Below are experts of layer 8 (counted from 0) of a mixture-of-experts language model. Rows are named router (the router's row for the expert), down (a neuron's output weights, with its number) and show model dimensions 0-255. Each number is 500 + 25 x the weight over its row's rms, rounded and kept within 0 to 999. Numbers have three digits each.
After each expert's rows: "comes before" lists some tokens at least twice as common just after its tokens as in all text. This comes from a sample of Wikipedia text that the model never trained on. Tokens count by the router's weight.

# expert 0
router:478491490520481455457511459515445467494494555442502465501526530519523478494503512473495496520468496470452476495521547464528500489492507496497511510485455499478483507504511511487491498542487494535500502513499510515515461505525494548519510495507456506526497481500453472479553511526517471464512540510508490492486498497567473456501512521498480467518470513506463523504495515520473561472474545499503497511528499464521517486498491477450503483487506487509509542471494477499542457480535511539510456512500524537502498502465459473458485517505499516525485519530457506545507503489510494450530537518496494516506529523436471454482486492496510499466545515497538503502472526569478505480529508477507526507454511505516491508481473493505480457454504467470499519470534510498474513458499506
down2:507497503536530460465487493481456494525479528546512481514528444496498500499477487518547549515484490530496510486414487507522550491488479441508552480431441478523453521523513467504507503443500494476491461541489491496534473533500521470514519476513526481525520477516458505495481520475483475501469490509498440494487545551485530477500511450502523527516524524514519482480503508489461481488512500460480508514500515519522506510521554512489462465502512509496555507483541494468534517502466500468468537516510522473530487515498505537486514488500519490532493487493540507478503489516488482467551466498515497502507496539470507509537515467496523527485516517507538503506519508513458494507462537479464524481491512491494487520500520469526496491501533514534487502503484454522523475511526474
down3:494487498533507511590516466525529523461482479446508479519506519506492510468483489511531492506500514530528465506502516519515494512463502484535551481496493499482502526505461473457508524463519494495473485496484482517507493502469482495507481499479496508520503510488486501516529509457487467497469529493470505509478487544485554536474518410506465500481498547506497495525510529499486551472441543496494516471499521485541495491507502510487505489471479540492511516449535512510467505498543516537514547470483495479490509474531404523489496489534474524513520498502501520486489525524504509484520479466500461547520504509478433498517515481465475517518488534492487492518527529513460524481495439487545496499524461496546490515488445477515500472500467494477509483497493512504500471506504467
comes before: ":", "==", " ==", " information", " by", " name"

# expert 29
router:486499467539471477463541449471501488522502545483513500493496474513514473482513507484494488518488471472481491473518525502505460506466516489464467494501487451492459475474522510472519532506450510538529477551497493501504464487547477518492517467461482505531472510528455490482510544548500477473520540508511465485467476484509492496492452514502500479540455497544466529501491471518462515501470496466505482532510502488546510506546475450478497497504488489517509507501474471471529490504498535515546452510489517529507461531489496458477497494530475513515536533542491520521496463513496429483525474519523529522503520543465540496491516484460541467486498533519521486535504521547505493497503496486469504538454494528528480482471494496499460517497479490479505537493501462482473476494459522
down0:450471516492501479535448454492485510514486511515534498545545491472507497471532472513523504508510527538521497457496465474547517515503523474499479514449530496534526482520470537546553483525492478472487506528519542482485490521457515501488464520484483509509519508505459549541499518465513517506507480503479486446507532489497463497451524479484480529535569478497487511465460521470514448495481524491515532498478533537490458536474464533493501509503441520537534503536500521491506517455497475489485517499482488482470488463535481512479490492511499494486462529503478535457507455501493517476494490490536544489463520480515509520462467503476484489470524514467520523516505506528452475532508506511460538495527495506526555514499494495534490496490481486500514515528504527489528519503508514
down1:482485496517540497476519477513531490547495493542502469467548554479480514483504473506438483478509522461521529540494496489528516489452513546485605509485500494497496480523527535514511478499510546496519517505509465511473502504484449521484517498485526491510452493500481525485508492500462463468473526485489486482554503515469515531500476522477529485466489490445481488453519470483500462522467468510493526503518542501483505528512491491475496514521517511481504523515472467531471498519500511504498453507485469486476507478494501481499484473453494560506510536482503490489477525508502488486492494495563498509545502569499516525498445483526510482527524460467482524503476506483488519536488462474517493487506511511496469482473520498511465510460516525517484494474561526540476499475498464
comes before: " the", " a", " his", " an", " New", " its"

# expert 31
router:486516486529486478478504479492489497501506520437512488452526495552509473479539519474503470516487489503496471490501533500560445466470495483480461499516510473476479470500557515509507529508493538525545478494507524509512508515541505492498539463480478541528481517522457484482526507536515518476556537497520472499447478494522478522451465505510500494509439532539458542480494465560464521512494500480509501484494496476548517490525491475486498516518498493511491518502464477501547490489515552518550495497504478518506458505492475466495465512491474513517512535512487553502492472502510481491529495541539537533513532506476480500475496456453515479482514535517486511523465502555500481497485476493485493518463534501521492479447466481482476494506479484473495508526537508486488468507469527
down0:477530511514440483533502542528528501460496495496498530516524535496509484538500506442533504481482516523539493523460496469492463483455448512500447488502483503466484464452502494511520517489484516534529499500480563486523499491499499520498488516528456515539500528461485476491509446539498499518487515508480527502508495479491508521517523501504502466538455518534510512511471547492488521456499489507483475530513484485518470481511506493511470477504412468473509488518547494541485428512457473520501521459478505467467496530509496503503478455522516505504508487470518516537507529509484497497532531482477506501532484494543502478528516529539488490517472463467482483480500449528468539487499493539501507498502484526479465493493507511491480501523530568505520448482465509500479496485488469
down1:507443514476467498534514513467491479485497554515523483525488482510454491459510482503511535500483447518473523484501489502515479433490535535490489542478494502474489469549520519537463525472501512482487494502464523445558509511520514505479487553542537508505507483494505509568512564464484471481538476488506530493485467516503508491494479513468496490479505483463534540479478497535516530529512515498529527507502498518551498476512468513528480519468512494522525492511479510520466524506473507478520494559485530517488457503519454479458521494487578530466480478465483529503523466496508539468526487492511494496496465527510461511511488516512547485496513508537536519494486497473505494496502507497518509435509505516490493490510515485474518531499505465519497523495434505500506507498549492
comes before: " the", " a", " his", " an", " its", " their"

# expert 59
router:494482502523484467477538504502488485479525547492463483460566495530547463489494504503482520521487466504465465499524504473531498480487537483494501576456479488485485478499513521452476571538489506523512486529447514475522458491505473525491547442464463499537490512541472485476541464509487515476511512481511495492479482534517491459498501532476488462506497514524483488466512509509490518475492509503500477499514493491555522461534480493503487513532505479504491531477481465486524494500480510529516478517447490506495485489481478501488495540536462526504507504482468524512498490539497480464498534543523514532560503534477530485492452470494498488483519500494514537508490540532459495509484471485502519498499509497488482483469459463492469462456488468475517512514518500530492531449473535
down1:523534516484508465492443511472502500517490494517503548480524470554513483533523516482502520494501488538440536468472499486508511517478532494528531460489485565513511473494471478510515477504484467514466494497522500511464485444474520467534545496527482522477530513454486435494510512496475465485497498453520497490481487477533504494510507490500478471492504475505523505523533505462495511470530510518511513477506502489532550550486496486487494481477488524484487510533485499494447508520497511477477472506533475513483508477498565486456506546536514503507510506471541481486554512482524516504507501460487491490530519503549473501495569501503484495492502502463510497460536473492510521521553492478490480492562447513525519486517490490528481486480521471516575527460514490529476506488487465
down2:494475485511463506493469492479519414502506526497488505499503514552503460468503496517470491510535565491533484535507511507526469494490501516464491498438546516515488484484498484471541477479504551478442490487510501507522474524516526516492563507449440523506520540484513520543518494498458485504462502456507479529501480514521465473479477480515510543485470497458524491474498464491501496486535483475507518531470496537459464480476482494528515513570477510465496513542493530485493485461502486502493501520491560489511515480510498460524471516488512514488526485466540462497492492479481500528504500441479513505458531485463471472504501519515491496503499500502478490499540450497512509514449502533484519501548481491495471478489494469516527520522523500482505522461487540467498495505531509
comes before: " |", ".", ";", "%", ")", "0"

# expert 12
router:482506478496469509491524485505487494476553492497474508455532478545524482477528534496489516498478460455476436457504539476521464474484526473487497504471446484460471479481528545491471512487492544501555459509452508486553492508513498523501533485503478509490500520557497496470513531517483523470531510479520457491480455500537449501479509517477487494548506529497485494495514459523491519485493515498529491517543503466500520493522446490452502465508484488520499523521493483461513499474534533503516487517488498534491484521476467498462501527506484519518514544509492523532467470533509485503554483513525493514536502504479497481518485471481521489503508509492522514520505539498453445494487481480521538540465533485572470468486480486469504485465471490470494504466498471464492496504495532
down0:463531487497526516506492462535501519517492496470511493510497492496501452458525473451485492495524480505491540547494503506480516552536409489522505553476516494464515437529481519513523490503509491504496518540486501509470489501513520500482523487501506485469487502529540472543505456462531498471492510465547530548479497514489523493500478461455505497522459501513499483501527497510494530482475508466498523511484494488511547565511507487478521456485521474455528481515526457529451492514532497466510519474530507494494518512483498471471496455514486497490493482549529558481485512498458486482470502456482500481506481475523497467523523514540471503500504535530496527492469477498495486497518524505520502508503462490518524469507470484542489539508497493484511483489490596535520503469516493
down1:497540457522512560503488543525505502518551494517487493529485493477460525517519532480514492472442488482507486473529483459515515493533482496521535508508492526542487514522506479520481490459478483487500457511487538522490486488508526464535499483475555508492468519537514447495519501500482525540487503485506497535461501472513474469512503530449474501496509493503507495504497522518479478498494483556522497472524546453475497471536456525485455503542482483497473498520448497500492531492533491502522506489538535498476465512477481535464508507485481479504486488456479513498504465499530473514519488494536487518493506477562496508521527547499487518516510486522471501531500455499530526533538539489492541525489545546521480482545465510502519472537470522493510522545496538470519543493495446
comes before: ",", ".", "–", ")", " of", "),"

# expert 57
router:460520499527500475475507467508508461478528508456474482456530499542522488484543522472465487519460474462481499456501506491513466468491532504494473509476500485462494482476537525477504529524452524526554466508508517519518487498507491499488533477459491524529511502521481509492545540557487516474522538485521464477467491496544487517509483509479468500586450523564489507477517497546444483497477518455507502483539499502521491500528480450490496480519486487508491514541446473491546483511500510487523477507479488509513514510483493457488468486499482520545517514529466531503474482518490476487534488531547509519512526504452512489495501475487554484513495537481504504514497491543489431490510476494480489501487531541534475484487481484480492502486478495460502491508511488473477475488477513
down0:487488470514500578501522462496542515495474487553461485497458454485515513505452544512480461546479525465487473497493498520540514513493491512494476471497504514464483498519487525465493511451483483483500510485482498532483472514546485487455536512473459497484497503510474520491518528452460514489479493447485501469518461476461467487469523544532489470509466440508518504476514496531485505483508438560496474511536475519527509519503493502448538484473494486512499508513512517476480479538498522492505468503498466467507515485482491469471530468467503510501524518481515502483510491498511478485496503508558532495534525504506523472479481479485524496485556497535487534465489515454509499460526464489539464466502524506490524486494524462515479482513520540521509477477530530496485543505459515
down1:495512517521487457507524503480501459539515531465525482462523502475510456485484491509493526523546515555475518507490519459509536477520502540473508510475486508464435479490474463463515497469448472532495469540482542524503460542490463526522484530542508473461469493491515489506527493492531513502504487520476507490485487505494483507538525496544515515452517485467502480439457538511482506511442539533518521481465509493508486473496479499483463532551503499510489504516553483524518499478510504485496518492507506512516513528531474470477533515526468561546502485446550526512494459501471490499503526501470459514476501491516508511479528536505509507477501503518529498511522525493475526486521475567494544444464486504499491490501523538485463515514496517469495514501478493495491476508467495
comes before: " the", " a", " his", " this", " their", " its"

# expert 13
router:486510473518502485473515467485476481472531517468463460451493457521534482463537494516483508505451502480480485476516511480537469487493521489497483496503494477469452494471522513490460498520493522493512453530487506473518502533532466539465509494446482521506488526553503477472527516480468475476515505494548450487483499502512472477494490499503489462513498496486476492503518469544479510490469505489512487486503475440501498488543501486480489479502494496489504526492494487479536466487535571499515482513427513513482491516479451458511472532555472535536535524503462516524504466531475481478533508512546511527540523518479524466485485454471520478492504531473531536542500508494471479525490498457520523507464519507556485493472490490468518475501480495468497529458512476502459511472495527
down0:452547521512567500496489447492508519511480463492470515506491496482503497531492519515471509517478515501505495470506504486487473483501475471499493482462507507485501525518498490512477473533473480468535508497505545499479521455465513515533495501492509514488501503480511462485523477507468555524498489542501490505517515470510520473491475483508485492499505494489506519474533517484545485566507581508512470505514544479482532491492488494467520442492531466472460515456499501491527499490512456485508462517554501509545493486463556533470505479529519498479512476517499510503483495482501533537500476486484524526539554508538536501515546500497548484496442464466525513522511499486455478501502478507510485479487496520495496501513472514480496522422544489512532453511546448492544508475467493
down1:482476514519501511563472513528531515491465495534472525525507552469521534551489546526504513488461504511483513516479476512484506446481514483515499546488475494491537471478508500512475493492461482473524512505562474474501483482485525471509505510439456471477566464512561470464493509476493512500506524519475484490504504535515479466464510522489492462522523557504502561516481495528484513536481543445512495489509524541505452493501498535490500549486525502510516495496481474482548515520501485487476512470494525488547506532478514505500490505467464497500522537539488492479476480555500518515496457490519530509515490555505502525485540508493505552507531499497525540503490513494534496505498500515511488515455522544544506525491490510524484539480496451487517513465485489472517478497492484
comes before: "\n", " |", " (", " and", " is", " –"

# expert 51
router:504513463502507501463548479457493484495533518469496481466507498509528486477535479488495502529464496507500483489523507506512469501469489471511469510528476496485485457484544512495485509525475538501517486498475510477518516546543488539471509470460472530503462482561474474502531514500487466495545517494523466489490487542510471490475509508492470450518487533524494527514519467553468517488444508494516474503521457478515500500507506494497468464519491533532489518485471472493515495480556553524519490521436481516490501528492471476459477520526511517514543500525470514501481488554482464513535507540547543517533518503465516463488500478485489496500502540467500525525472495544492487511485477464518510528488528532567482500475494481464483508482450491468507517468529483492486526449485532
down0:523473522498530561491496465518545495462473504521477460488472502505501496527512471523536487498509523530478540525483499490479480483519495491514495475534441543527515535486512516511566540491510483528518506498490502467512518519486497478496486447473528503521486516514489471544532461501522501527488474528529530532528494510468529566497507511503513542497490465492464500477512483547496496485535500490495516526515506461477511548493509546521507453474480528524530546481472525491452524513525526526519528520517503464534495446502538478503488515482507543478502513478481424497542471512497454511511520491526490486555488500554519478482546524474548518510489524512525489513512502538492544515479496494531497487497463489475505501502522509512540537492473510488514474466511466499497507472499510
down1:483469509488488514525525528525493498493509508488505508544456504519488482539493479480526539465535536511461492543532507536503497504510499474505515471517544506520520488515495508465530477513492517474469453552488470543526495497488520483501511576525486491488512510521455525483447524488471473452496502487487477497500486505517523472505532495543529505495484515496552502528481432493504470485478514468529510512464450526485508545464542542533503513478529490502486490531470537496474529503506500474510514460487494477497492484552496514503511496495505489509490493523547526470511531539514510492527510474479541512503523501497536462492521495493473538533487482499473495490520477536444500545452543467512484521546545494531505468498497503476477525447530499468475524461496492478496530453494518
comes before: "\n", " ", " The", " \"", " In", " A"